Weights of a small mixture-of-experts language model, trained from scratch on English Wikipedia.
Size: 9 layers, width 192, vocabulary 16384, 51.4M parameters.
Experts: 192 experts in each of 4 layers, 96 SwiGLU neurons an expert, 4 picks a token, a softmax router.
Training: a variant of Adam for the experts, 463M tokens, 7061 steps.
Below are experts of layer 3 (counted from 0) of a mixture-of-experts language model. Rows are named router (the router's row for the expert), gate (a neuron's input weights, with its number), up (a neuron's input weights, with its number), down (a neuron's output weights, with its number) and show model dimensions 0-191. Each number is 500 + 25 x the weight over its row's rms, rounded and kept within 0 to 999. Numbers have three digits each.
After each expert's rows: "comes after" lists some tokens at least twice as common just before its tokens as in all text; "gets" lists some tokens that make up at least twice as much of what it gets as of all text. This comes from a sample of Wikipedia text that the model never trained on. Tokens count by the router's weight.

# expert 101
router:500537546506501502515516489482471467450501467517429501477483528505481513509456516487466513487448456475546527482535484513530474511503461494513507503515485539499524464526526480463524550491540533499525503478502501496484505497514456530453439487512482502516501483494438486504519487498511502530511503482502469504488583512518518487501529430525489473449501498499529480541499474492512515489468496519529441507514505491505528515510500517480501482516490540437488466476500521508464494515510472465504507504542500495500491492491498524476516517547519487493545482530480507486511511502490478494
gate0:511488468529451473501518482504568495488531484471484512483507513493540475530470483499469519480487518522508508475478503489486512510467527543482513516501533520521545537489482471446475484518485518480539501469491438509474526516467472506519512510498480500510514543493543525510513502493490464456504494475466488518514484509469554501443527498478540505533482501497496429493471464526538508498470496494512497478484532486484468523521482493501532494494537453505496496478497520472536510509465515517491527440486470501453471506542470487511454527500515488517504483480495460481490497558489529469
up0:486510523492517526523510493448509484492506458529466472466473536456495486484503477508526469460536495475507483478537513498457502517491502505503494487435461525494526500475481491502502522561503447490509513470479495512534490508488524490494536478535514462487492480504477495503531560484509503518520480487467509539469486480532497533506476498508527513513473514472487511495482492542485504513486537504439518512484535508459495511475485513485512497472521464515518514428491509497506478476514516541486451481496513528503468505520514499504490528497533484551492535485557473439493527427527504518
down0:520523537482520444491468491471521491501481506503502525528512468515484446456470499467503503505527550481505523517524508470529497545516513490545534509527512527514476518509532502476468501521468532437476480513455469527532524500525489499491478528518508535512509481496484474462486514513537538473491517487477506475506496556512538478434508489498458544469489438493530479469458467453494515511503496490509463500529503505469487463468524504518500505516443486487496519492520504470481506505545504512500518453520486494467514494475526493502467486489434491470509497504487524483509541492485489514
comes after: " in", " of", ":", " from", " on", " between"
gets: " ", " order", "s", " M", " May", " January"

# expert 151
router:465490521504462465462483543518530505467502469515522503500537503499527513504530505481462462502458500478510501526492443508504482514487491468452517458494521480487500522537506459524501510559504476488478480510509486454507462493501537510479515505488526442493495506546522516473502485483514455490501517505425491522527461507489461520447498509516506540483498525518445482521455510548491520506493469491491517475493485554473503546503543542482500534515516519463488552494494491515515501513500503493469520528507507484499508475491519499531478495475464458529526538504488525492526489498543497541
gate0:501525500506519495502540508463508468517518518490503464485544522480476546487477489445484478512518514495477464467463483505495517507478533532498474561515500492474478510517492542482537465472513549487463518526507501480505490497532504543514502456482500463522475550500532493472528482463509533491446502509515499513496490519485524496507496511522529545517496467509521472551498462545493495532522498447489532522509500479482571506511518506508478497503519518506505507468510455505478522500437507516517439514528484509501492469433537538500510515511498477543528498494507487500501449476473501506
up0:457520529474531455527518490486491459513502500502526473481502509495496518501515490471506474511455526489513457488497486484508533514483535494494457555517491517451496490490471538489502505491514547514521527504516481513512473571499483514487503475483509496513474565500499499448498477510485508479469499482539490490513524520483522500483477488516534535499511482512572502540500464478506493590521509497527550535504501533493545518499492516491466504499499502546486512481480511533464508503455478431533440520513493528510449514469511501497506457501518474520513475517498488519517490489484516479
down0:495464457538565494525477493508512475576519517517510471470469474498514489502552499514461514461513504488494451523514496473504465478460488537512527507480511488538482488516506491500494527509484506481479479483505463504507484524506517477497489484463480506520494502469479529504510517515459494482477540500480499437475498447517477527550488513536486510462535548534510518527490487540517526515486508495512467499537509472501485492510548499529499481506537545515520569528508487496457513531530474472480545501513485490504532483487453477487533485514535512484472527466494532516488525500495456484
comes after: " |\n", "\n", "==\n", ".\n\n", "==\n\n", "===\n\n"
gets: "|", " |", "-", ";", "==", "\n"

# expert 87
router:516504481522457517490488441516530533493506491508536483469518494510513511512532550537495476524495509519473480505494506480460493489449538452478465511491522531534472513490522452482484485483500452559505514482520486519515453490459542485486494530498516471535508496546522529515462465491499514480471514514490464491508474538508522502537508456493496549533524494525470490530491544453519489523552456496490527500481500499488493528546463511496497483515459541481494547517491517510487504517486514509507491512486468462464488442518481508517494473488484463496506522504507501516504453528497526545
gate0:537475507493481459474477494499556487479495487510516520549518503498495535514512485524544499485514510461550464485495425488496493539489488487525508479525514478505474510527523495520478514512520470543515478497486483492498500473553533485481501473489487524519504476508540515515499521507509504495511508494495503493409491522476501511491523470472470528420538516488496479526470488491489524459520542484484477513490486475440483533451515543453530514475524492484521500454514483458488490498519507497470518489498529470513569504531486498509488488500483488511522545509498511450491492537474499504
up0:473506542486527482469481485508516519437508493514503496544518513488485549523534518550524476499472493466528505512521474494526496550478467492583560472497553531482466527503498517483510465484482514513525497496476491527462476524516513473484518459473513484555524508504523491490487462470484478502496498490509505484491480513480473510487533474489473538453517545492490468531457482486519459510461483494522484508518477510505483512516499490478524473495508472540464513504497511508498515500509486514478516563465488480494532532494504473486553463515490526540464524526537526506475467534496516494
down0:506485523443505504474494518485488524528483542509479499519532485475538469517486464509546484486475466501497493499508522509517492495517518509513474533492491570510515499516453494480517518526527510458517524507504518512466522503504455560462515495539499534555494521487487473484515486489518501514468477472487455501470538494484499543516507527481499454541510507481535517469513489480492462510420519470536459462500527488461465484554474463511555499472506511488500482522483510522542440481487495534490522487511519516466494505515494535473464479494482503525511499501525517491509491519465485472
comes after: ".", " He", " It", ",", " he", ")"
gets: " was", " his", " is", " he", " He", "'s"

# expert 43
router:514474541513482508493545494436493531498516520481489494514509493471460528487470555509464529500502494507457533510493495479511496535487450518503451506478527491497520504525540498515489508529480528464475486460532509483513458440514523495523527561488457532511517515496489502498505504528494499520517499508472499483487537489520503495503488512480523499532499524499497495527492481536475490500487457527509521510515494540535502466509492543499456560549486474561501563535467499483507520459530452485484530533495526505465484496517550458514510512506496503492461510546519527498504495506525475475
gate2:517528502481465529527522505523497506510481483509514499480504545557516514508475470503503529504507481501478526500534494500495568506487486487506501508515495495499533477522518480486439578502479486484547485510562509474498533524477524504513472456506515525488499506476466451463535538485522521462480466471490486523495548517500514512495502452529521526470500537486516481506523495501548448448500496453531481459502505518506475483439517520481515505505520490483524481463485511528460528493490482509501481501554531503479483491496507525516494545486510540517527471529530480473505462516482472491
up2:490481509518526541535479504508507488460502480517487486480505491489517471464544513502512505479484554473488464461451519516515483495509483489477508533502475483508469519502496475507514462539554518488438535492500515557453479478549461525484491506474496482475494532529553512565470508472507459525529517537511506511476487458486474494474534528469499515507494446495473521478475503500486529514540486535485497502483503449490511505565486500470499506505485521459511491506527497509549507521491541500513468464492449474478517529535460494507467511484489458515487494505467495511500505490474481516
down2:508527481463515529483497509494507489497513525495526443477530465476488502466528472542511484488500461504499498522483559481522538496472490522475536488490492481504530509505501459503494508429511502527488530510521533505528508535501489473522501477502501522550521501490525510476528471571504495539494503503469499492489532476495450523506495486501504498527462511506474448442542522479552528485511479528526496493458474525492482514453452445441522512508477496534484529468478512489515524499491474510513444529503499491455529490471515526515539504459511521509510479496513481457511516498511519518
comes after: "|", ",", "-", " was", " January", " July"
gets: " ", " Preceded", " Act", " access", " Height", "ept"

# expert 111
router:482482503518556490474470515532495487475491476492474521513512510490518503542529512481552463468439514500520501495479461509492474483467448474487512500461490513516480529525505486480488482527444496483489460501483480509502485551492509485475479542460509492501485540462505489512462486484476494501481509532458481489468469509458480472451475483474487502464526520526474485508543505479498512508483513523437545458490481508497476494502504498460500520525475524523473521419477485544533539513520510489528505529483483467512490482530471513528455509531476470503489490513516515496488470483448486489
gate0:515467522518504544475496516477490483501516514537473493484488512500456518502518492521491486492492479486516483503472491525468539518514520528541499500470509476471494527528518521475512508484460552545502503476474523534502504472556477479533504458529483509540520495486560519505518491518524509500493443494566516476488514505486518486443479483501558504481484531481494502505498514513525492477493515473479468488441478457488534546482437503486466475466520492498519512516482505525526505514496488533445446480500511498451451448500494469489522492519508528526476470476477490496518519514507482461
up0:490533475462483471474507516500528497514474525507504498484529503495505535490454503454574476501541450507502494502508467493530507515524472502467505520492507517526512496528499485469457503491523499494532527510506499480470505518528462533502471470504519510499477509526475472536512479533520512544466537571512509486517494507511522499483487556548485533467508537469485524461510470507475488539479457514515538569494522521539466517498511518490503470510477505458507478463470505506471499537488543502554518507512508499495514503470471525519471555488499481509504490510490476544494489494473479446
down0:522472507489529486482500531514510491508511463522508472436493493505522534522491462529526471470527502497487527479475477498472485499501468509471541514491484496520528526552482535480470517509520556443518466495495483500477500501490516494520480483516538491488512487509501505514527484480476467522492525513467517427524501474497510507530474502527429506484508523476500470463516507574510505505442515505477539529496503559458509511513467503498465488501473515537519522506487503493493528519486552480478508483471438506470487483498480510504472517509516503512570469504504490475483536518500545474
comes after: "|", ".", " |", "\n", ";", "'\n"
gets: " ", " The", " D", ":", " -", "2"

# expert 6
router:512525536464507498480544545515512515547503527490495468473530504440493494483510508492475492546480522514471479466532524457524507482538545531529459509528493476515447493480507533497504485476470496537486444487506508511494503509499475503517501493502461446485497563500500529481556543529451501508469454471525483540535491492494489439513470505473518499485511488480519507510489509551495503494509494528505438539500468529468500483488521490498499521476527481523484491489510489499474538491469505498491513571482481504505511502473525490506535478543499512501463494490501514524482526501539512477
gate1:474494502493469510504503473472483495491473481505510496481510539511476498466532477518520501487521482506467471500453468495501507534540516464524488533489481473509495473474475475508502488489505486514477536497509491505518478469492506470457503493544504518476518484482465500500513452521524512465458501514474518513479504517461512506512553488494511532519528459470492531516485483508503516501470507487518501514484549486526531534486484499553517514466489491473508429445486515442525520503473565504523451520537502468522503525510497457515478545507489484479455493576485496471432514483516524536
up1:510522527528464473507543481507459519501503497477519490494513521452492487521503509522499459482504462521472487495485482454502513529551518468485491519515461486541486521450498513517546490501512456513473477446509501510534482507513522487497488501498492491490510498528446511466511491503505493527440515534487477513478490456473497522511479538473496540465503456499523506563486500519462500502513516467487515536553533491498552493478474493491471547493498522523494489461475507434501525480471536497509466541479493540512495504458520446513489510510490474478485511548511499520457488544495517508
down1:489515528476452490517485492493513495500486500482482488506518516523500498520517523499497521479490465497438490505484520490515536509463522476498447520474519456538531457505480506503512479549482479482488503500448464492508492539490502545515486536472481509543468454522526490507493516523560479532484465511498502496525489493454523477470476502511474500517476501516499466513495536488493501554526504472491464510563465450440529502484488500495500545469546479519499473526491483507547482535486457500486504491527482492456467498478523559561491498477523477510490470496488530497484488542491505500
comes after: " |", " the", " Preceded", " Succeeded", "|", " Years"
gets: "%", " on", " by", " Democratic", " at", " under"

# expert 150
router:481503495492463478490501470493521528491471474459534473474489534493491481487532522488489451513490496500541494506489493489563476507505515541484484469503510513528468525500492507448496477452514490536537486504504556444518476489502522448483515489541553486543517500508514452480464469470509502544512524517481536503487479507481524479481573490471467510488524525520439449548537481504493525513505482518530469508500499488477509495487502544510490479520511523528519508516539526504527499521556539470497525516512439528494527466481520480521475506508523485506492505512508517479492490518506504520
gate0:487478488462513507513478449523502515504474463482479488478479538512525483482517473498507476481505495535494486464476528518467484466490539496573490502499509475507521484534486504494481543463457557539487534512481476487528510492543548493487515481519509510470484482528481486538474485489515465493492468498517540501470523507523460499504526541490526533494497501503488506483551470467493476545521519483495494517492507433481495500494508477523490427516492482456529470505507482502551511499495472490480502503502510535493499442533488519523482523455550504489468532449504510501506495526480541461
up0:471505489479527481493484467498497507466505484496507458512441519477524490500537508497471487495575501506490492488510531539486483452533519471538474521484510478520509473489487507512464518451463517510476531491486539528473459504523550467449486442524521507525521494493538509500480465500549483525488454502490500483471511508459453489526527528474499534527499499526489493474485516479453474528499554503481504520542496450512482500476497481558498474521489479480507496497481527523526509507524503449462493512504499528489508504497514480502484484473512515468507576479508533502486518512477537493
down0:485481499521481527476500513502506483483491488501492445532488507481543485485538480512478502495542427531487479530540498515517501519478468481439476490473544467510522504515475491487544504486478495518499480479516497512495515485522491459542516560481508512503514477527543501492482476475504504519490498514487580499508488540479474519515541519500484531524523469540494473522525483555508514526524460576488463506487525464492534538504505502499485484496465518500508542502521512493475506506519482513538493498504457487523546492501506548538469522523499495533468505529486533468515507541531519488
comes after: ",", ".", " He", "In", " In", "20"
gets: " which", " as", " However", " that", " however", " This"

# expert 153
router:484534511552507499525493466539489531467491513527508488461489509539516503517522507475494499487521519543475548521518478494447501458453494486546523508528528514485506490490475502472452534477508488493496512471473500499468488461524542489477477515496499475549520547528482531504471482495517512459511479467477484512540490510533497535490533514491525504508540499493478460519481500516548437481532484511538536474532551508505455504499478483500466500522447551491473485520506485468483502537487462466474499542479515504457475510462494520498501496509506521498508443497492503473478490522529504491
gate0:518504486525499514503533452523496497460486512482507541505533478511494530519453479503510473476456506540483510446519493486418492516462471516525480487472500486547516487451496504526530502463492481470499553449544497491487524495499489525514513469503486495507490508509521529587509493518488488489520464501510510463458474492513508492513513497479523550503496509517561510498468495503494475554527471513531520515501543440510517513459510486494501523531483510510474508510484497501482476441518526503511486490530475528488471486542473508514502510502522519514536470501496474565515498507504528490
up0:482517509487504506500477527483508465481430478507485493501443542474457462471512484541524493493560489459501497513498503511515505519523467444500473530495500523456523535525465507512504462508496541506533458544432492477508518515492509507496495507500506548457515462470491505478478513474538494547493466531483501481503530491497498513488477504569476469506483493494471527504546470520472529477476524527470468502484492519532509489503500550491514493468497461485537467494502514555471502539502506492493492481502516538523489506478499495508487490493509459483497524520542507464500498517452504460
down0:529534507520498531461488486506567483487476506494478508529519503468490498514485518528509506522541491483498517512477536534467505467489494476501483486505518514505496536552481476527525519485500448509504475489465449498512430479530520498458481463477502532586506477536467490504450476511494505524511504490495478523509514487535474483517474521504494524519520502464554512532496482512537467519506487515528511503492489487516475545482460523468483478523451527469461490513533443496516496475512523506514495483495490465508544484529463506512501510535469491506508509517529508478530499490523554454
comes after: ")", ",", "born", "19", "–", "18"
gets: ",", " and", "-", " –", " (", "."

# expert 182
router:491533509480485513457509558447531450489480508488474509499490504530466505547482501534530499511459482463547494518458520536509491530486498468484522479469523515526504521502526459504483512521513477473491506575499500450502512487540462508509471526538530502491489471487539525520530510505494539498532537533461509501525462464465542489533499426475465513491462508504505488493524506499517552480503513483501492486463474522500469528518487537486496526523488510497516510466510515508480485441492508504540526491527496486518490507454510521502534500530502494516454497523489497510528494493509453508
gate0:509517485472496526525499525511516485515480509493502538499449518465471541532495497526517518507480487463501492510488530494495496513509527465538497507488473456527482528489548509508479475527507490499544488497524491481486596487488489507481463511538553492477473515481414506439504486504550487503469472485532489518511485519542501502484480478529487491525539508472473494452542488483490486465512495487504484541542499504492466486472513512524529466467500515491518492510517475495516482518514520509489514507477495469553501498545534530504525485459452524481521484508545503452472496528497522495
up0:521484495498512501530477469533471465509519493516519463511532493518538461525435503522528467508487493478536495463516569528493502489470496530516499501529484499519479507497487500490522513481467528520505452431517509486535501529510483480530527485504460496517501466523552492514506506487488518482501507465492504531519465491487474474497521521482517519481497489533470520523450462509457492586503515492460522482502499477479517513495427475501479510537503492512487482505508528535506504414473529503484468467478462519492502471525467468503504480509518489501515533477464493504483497484467490482
down0:466505477470487445523514476502507475457497443503498461504494513453491511508470496509473467509495495496497514470472475535517524464505479495441475503490501532442500460513472489442462509505560538522485474508477498502553459531528518531469469539486500493560492517493523501515545517505565501538526473478521530502525483518501531490544479500523528489505481541475490494488535460501543561502535503509496530480498532506520530500472478507511509522513492468469497491490493525480534512489497501483501506471519474496502509503465470518484468487529502490482537502475529513479493506525500502544
comes after: ".", ".\n\n", " |", " and", ";", " However"
gets: " ", " is", " The", ".", "T", " to"

# expert 106
router:503552528477480477528501551488531520499498533542521473463469455491545463501511474506479539532526510497488492471502474486513513472497505522527499498485453490513471459478541456490510519515471492555543475492532489523517513527520466486476470513498494456522536497523519482511534509479475514488491513485518490514531486495486512508540510484477558472516483494502519515447490465522506535477490527516490485526465479517525515484439526495457523519501560435469507488485483532488466498503471494473493495532491483438510491473510516503496512487499508507498494464483497477563520509500502468463
gate0:518499503501499538536501523514502518466498555539511496461521486475499495477480509535450440477446496535525472503488480475492517498534513495490493550529495491512489494479487511485496494508532481517482519506475508462477484515508535497508481466496522471505520503549522480463458482506502517464531495527505495514507501481498518490495457451492522569491517498455513465549502467487489508533522513525498502480477473482472541468486461464472468522521463538549529521531482478495505523497441486473489508551509506485545476467476509519456518507514496516533483484566462492509528511474508498503
up0:529479464498516517448470483456501499507499474475487486525486518552506514504504496466499554480511469485469521551479514516503481495442447525535470492467501519482522504522532501475492502517447529443499464487541505534517489483467491521485511496474517530500492487506469485542495513493500497479502496527493507468490504478555511512498511543517496465497498521534489546462513484528492450512510496464489539525539523507517464522524495517529476504483489483472496496491515514508557470487562483522544531470501527467463470512535516513480473501474496479488512511448532546526485486484528493473
down0:538471514494534491492523488529455505535495547536505493506507489475509507457546459512483487510478508504502459498500536452494514484454501506482502526491507535487473506487510503503507479546488523490487532459520499502530503501512493489523524509502494529529431494528517460489460493485469496486475497504539471498465522524559500491563491492515479492499519447487493499523499494474520481500513467473501530490512431513473453523512492486523532498519445492480519545536540550511497476515506475521542497504480524524480508505469534500486475536500489497472546528549547503482465483543515518501
comes after: " |", " ", " —;", "1", " —", "2"
gets: " |", " to", "–", " an", "'s", " —;"

# expert 64
router:477499501511486502552518444510515514539509488489517478483506475514550516505473493522520523475528454516473493436548514482513482513499501467462488507472478513528522506491501532519519506454478492486515513461470483504538480487491469465503503540463496511493506493456479492490483540481459512533502455505512494510532494550519506503505519501468506480484491477521539509522478501515514456482498513516481531501516470509473448508527515489455496498496491464539454457507464469514522573490475520512493503500451470476511493534501451527517529514509453520487509537481515505478502493547453548481
gate0:483486492445532508509504460468511529524502541501517481500497508518521535484521539496502467492501499502535504501504487464478505547508488473523499532512505499476520546521487503472494514503478536511495508496503471476539529526475506553491541512516508534516522496481504470521493531502547466478522511500527452526475504506498474483478469462503487474457511591515487537498509498523520509536483470484504521496501516483513513501477493484526573484482515510492511492521500568527480460523507474500459459473532502476570504544564535492508500513473496500493511474501515515511524533552496525523
up0:501551504514492476427486499480455516492472471516499516496500472506483501516504486513490485504534541493516502558511500525509491482539462515481493513475489460492518450480498478464492508500523459543546475509518577470509484468522481504520502509530504468512477495535539524538484492527504490511533490490506519513488496505503532506494528496487537513507481511501495498479518494538505532538507524539516475517502504493488467498533505537487520516500452490499435526495517528499469549520498485499541493544493499532480521482515511520519455555506496514544463467545488478450483463448547502507
down0:482467464504518490515482470523492519477501510485464479474497502505509492482482499508464515532514487519468503528504550503515491545500468541442477508501459479455495435525499490455469465535481494499528499534485510478529464536440512505469512501507464481476537509493507499503461483514545473445500533483487508536527515496478535523515495493434459494501563461470464529529505479528477443475495492494481481483519481540493500492513512483493508500512530531503496494490474471436465495493519494506511473509497486471485500483518506461489549516499489467462505516510451512476506479512485489522
comes after: " |", ".", ".\n\n", " |\n", " \"", "\n\n"
gets: " The", "The", " the", " ", "0", "|"

# expert 117
router:464473511486511502521507508507570480542520484506528506501503490502510537544498495528535530483550552520539503470517497491505525524505544483514473503515476473453506508512485543465474494497441465522490544552488455459483495518521470504508490492523530499504471508463507547497509493465489514499445512508515512523506470512448553428500517479497506516486544509493515519482498474498534539530546507499550499506509552502486484510502513483495515492507504450490485500482503492500511527517437490509488500507473470493503493478486492549522526509512484558485495473502519475530478494516471502472
gate0:495486532495500472511513520477537493522524493499483518536495516468506555527486520530514497501475487491496484483485491479493483501497551478510485538506481462514523489461496517484469492516482517552516521520520506457484492543461474458540525468478508500494474515531492554433475485504485483504491504495486518468478490498469492508438481505505485511567435512467492530503469532525471504486515480488527496534526525476474518505490463465477487532499489448488489498461513468463526549513480517534485487521526520534499492496494539542537503546513499497498529519526527496509506429487524510528
up0:493533510516550455551494440494508508532461513527493526460476483517481492481476505548486489512479527488471501517528518537485506496503511515516518513473497506465491492527532500501528531473510507504495476484496521536497546497516498522451491511506465557499472508435479485482507481488507517466475460496524442508512542510514470469536532492497485504517491485508537460504531500437520485489500496501484495472452529501511465483519557520537530481469535521492527451502505516536478461499496508505494513509508523499471488564433497473457467510508534487518497529504485485515517511511525492499
down0:465482545509473499513508510513486496485501471511535519518509516490518519515541488529504449481452494483525489524504524561494539508494541460557507470474477539480464511476490504507477515529489508493525581478494502484467545530461455554519499490494464500516491479522513498475542481524536483520434482470512515500485485509517519502483501533448468526526518494505482526503517504474504552465514443529486465477497517528441456512443467498535522500498506477525507516480476518494515475499519485504495492498486554518502498488481507521503493503466508511528533484476503497516492494480515472503
comes after: " |", ";", " New", ",", " ·", " |\n"
gets: " York", " /", " the", "–", " W", "B"

# expert 142
router:494487486501531471505503530527469523484484529501481490537525497483485489538525497526462486501481483482486497501516474516512509494498516500445481448503488497497531526481486505537539460532514490509526489512467466499465487496513518546496524522463523469466502532523481556484528489462514510494508477502520553497480486489490539474459546528510528476483492472498516465512439454493466528536527535514517504543494491498455481483535492497487486495490492526498480447456515515493502546496473526453500450469548507491500509508477505527546489518547463527509522532555505532458498532494508503511
gate0:534493518510507491511484496478490489528505485522509479505484516483536486534517526494483507533539515510531519478494458506520495517545479532510563466456488482517479516459481468511472522527529539491454489492516480533505504484490456510505492566470515445490482513511518492503496509506483490496467534480528465490530480505512502500470509523525482503514480542467486465504505546516491506511502478495508459464464508556492535502493555546520493457528459569487487476494495521480519524505479509487525540532491525492448504513483545503490466475517470530512541439472470516515493507492522527516
up0:526499485520497484557519520534482497517521498492501496501477537479512499513525536469485445493486472445514515501489476509524498506497515515495503478523518470498513486445475503507483509526548524469508527510468481501511496510494470518504487471507508475509462546536542494494505477559478505495477565477494515450519486510489493503506494501522503536507506511495473505498481538499482534536477518461589505516499521543482587472530505487543482485458525546501507488440490537495499513544468467501512533495515510520529504525458511530473477495530502515497505472524478474535514490492521519505
down0:489510511483475519511510498452488518475466481538564473507465484513530451514511503555501495543471516494497488489525486486549508499517478486496585492522484523516502509455502492467485524508511510481504514478509500502465528469492470490521456490485523469500454490489515492506508475516515475541533483524511538469448528531473483490446513506522514539475516521510493548536488508456495490520528513468529497517502529547508511491473495506501542508533464493526475515541473487459467475528501519541505498529489500475535496475509542475519447497513485525551497483515527515503484483494486547510
comes after: " |\n", "\n", ")\n", ".\n", "|---|---|---|---|---|\n", "|---|---|---|---|---|---|\n"
gets: "|", "-", " |", " that", ".\n", "="

# expert 10
router:499518467493488520511498496533475512514510487527540466516495518486530566507492491517483563513524521506460541510514497513471479459480517519507454548506512507493473500473538509481467533515451482492510493488462509497545487471489506525494477473509453532516483516529497496550547509509518500505467510484460474509485475478518559522475508524524532507531491557495524486472490537508516474499489451523522476506510536534503494509475508462506501507456469496541502513490532501490532493503456504558450472453525482500514464475487499531537478492528526535485483494467520509529495520459518496488
gate0:506510521470484531482504496448524490501484497530502534491482499570508504477493479441531492503483514471526499479478486477533540496464496508519491542511485506517515501487477492490464468540457534527584526472491504520503514519509480497478495499532483487476464478446511522502524508541488478495441501538529494501500539488521521488466478515501532488516498481477536504442514465540478489475468476500523454500455515485495501537510481544489496527545463513498487502477498460515485510484475512502519520513508484433541486515548480542495491499506456512507497514508518496533528485478490467477
up0:475508510519507494569535507465496512468524489532497521493496451528486504485482492507488484501472522515503479455493495482483514523517504492512504447441503520577535482488497535472478533497526490582493522497534486515513512490551541460543511544509524472513505527538526494489497508481462493522523511502483480518534456498509518510500551486535525494520495516492472484482542487521490524478537522522487479489485496507492508503465554503533516515507494545441487512469463498507482507544502532502531493503522485472493489521504493513506551516552493483493518487530499510489565502489502488534
down0:463440537519490497479524453468485471496505508535459492478480463495507548469526529498515512491498475521539486504524482570498474537506512500442506522509511485526502518491514477465554491530498512457537501492468518499531489548488510488546505548516517488523514492507546509532500496472519504468495494494495498530474500541469498472501450526531506510494513465483487474544490468487561499500500521503519481473507473513477498474488519470490505503523523516504515495474523501528475488537447540499537484486517521509483541522488508446476509536519489449508542469506492509510516532531504453498
comes after: "–", ",", " of", " .", " in", " U"
gets: " American", " B", " a", " of", "–", ".S"

# expert 27
router:494479460497499496530514479472481477501528508479493477483479470513477516532512521522530525491516539513502529492505500476488488492505497503533482502486514494488529478473500538511453501502555493510482459532531501524526546491437505491533501498512535531496524495483479535514463514470476543518503508527532524455497501512489500524485539497558550458540495509527511501523475500475500477493534472518528492476542494501486503511491536513529495466540506518533540541455534515493508524462497510491530487505437465478548536496494471514520510506471472521476489507477540492462522566481509526557
gate3:511478491481505526476503523482504542520452538499468457506512495506522487504482443517530539547500470515511503510502541492471480513569502478471484479487490505482505469522493475498520556493520521508462480535455525528528523495485481500475486511510468496480483499485445533485482496496538472526514484523462459480489493449531508533484497501527504506479503490502541509537508458529511492476473515469502531472510491554469497505505475471523485462466506487500530503526424472525488480496501490480451491494486524514531493540461502486476512511532487483510450475545508501487532506544492462525
up3:500498520541534501510486503502545483480524502538475494533514473493473516476485536495490522441465512536500504469490475494513524525478531491506448520478501488510470481516512516471534525497485487471487536527472502451501488498568521506500551512523534495515494493495502502484510500483496458458526559476499560525487464493497507488532468473454493484493488528542471547469498539494514523517477503517474492495497509504507513497519464486467490555515500498504447514487557503505513504504448518517485509529534508538521482477501539480481519519514497505509524538508510534555474449484558499498
down3:524460515517502515476483486483503473514505505466520533497475473511486495460489510500476503454473498550472521486579542543504501514486562532489485497490510474530478486504519461479460462482501509511520511536514493486463497507483486534483515524548518524511537522481521501478520508523498511474483479448475518480452479536468523544490541487462481523483499479472457507462525498499490497505530462541538491525485458496488469493480516509520538502501493475511494479522536527500470501486538501468495458516520526474493492492493500545550596483496509501510471477507521481510483514487491498498
comes after: " ", "–", "00", "20", "10", "."
gets: "0", "4", "6", "7", "1", "3"

# expert 130
router:468497500491515520517514520491491481486523488584465511474476465517513576456539531471486502496504480496462534489503530530503502506518501485552524484487456509471500464545504510509526511499475521474486501437524494523499453482534526499475556505484494538548504528485435456530487492474506511506483470506500484505500495457509487524492488509523519467514493530502544480503506500534544500468468505518531476448471503488535477536522494529526506523477510503515484483479496533553500494474504488470454517512511507500496459502495503470495566489478500469508529491474507503478493497482484483514
gate0:487489498506523524508549534498474472461483469576530482497489475526516496483486482519537475446477529516478495481473492530507539521512532507471495479495487515479487504502507476503511489499477518510540485462515474505509490517548517540506507529509546486496471488523489439513508475503500489519489505513533517512491499457501510475497470518506544484499513478489507531482521501487522566489488501450484502510415486501512510503478509499530523522487514471489508471465516532508493471477528523510488523504511507474490480506539501529511524482504505534491572506462537499537550511470417466461
up0:467448501505526510527517475544473528490481494483538478484510496509563492461509477494500484490491531498439496494475519522503548535525533534469503482530490509503506495514521498516509490463507497515518495509517497547484467498543509501487487519533508493534476510507486435536475497476469516517479542532450514513474478451506498512500515538508549507488511510512519528495485563497556533483485526497467508529444482467517511529468497511507494538510497484521488496467491510564481498506491549505471501502534531492504477463484483489501524495535507518514532502495518520497537447494480456446
down0:546492511503484505458511492559537493512504485469490477487461479502521490517535517507508534510487521518503513517483500501508550523473536504488484453521497546508492526501510485503494519498502494500508504519505490526482511492547498520486467476501503523497479479507533485526515473457544538507511472468474515534511492500489484541514520526504524481526490517526518469504503512476471502490515501486520489518513501520527505508475481523468554532488504493453466538531540527474594514504505484515485551466495489528504478508521489465477524463517495479482468496533513494472509446515483494377
comes after: " ", " |", ";", ",", "1", " May"
gets: " ", "19", "20", "10", "11", "0"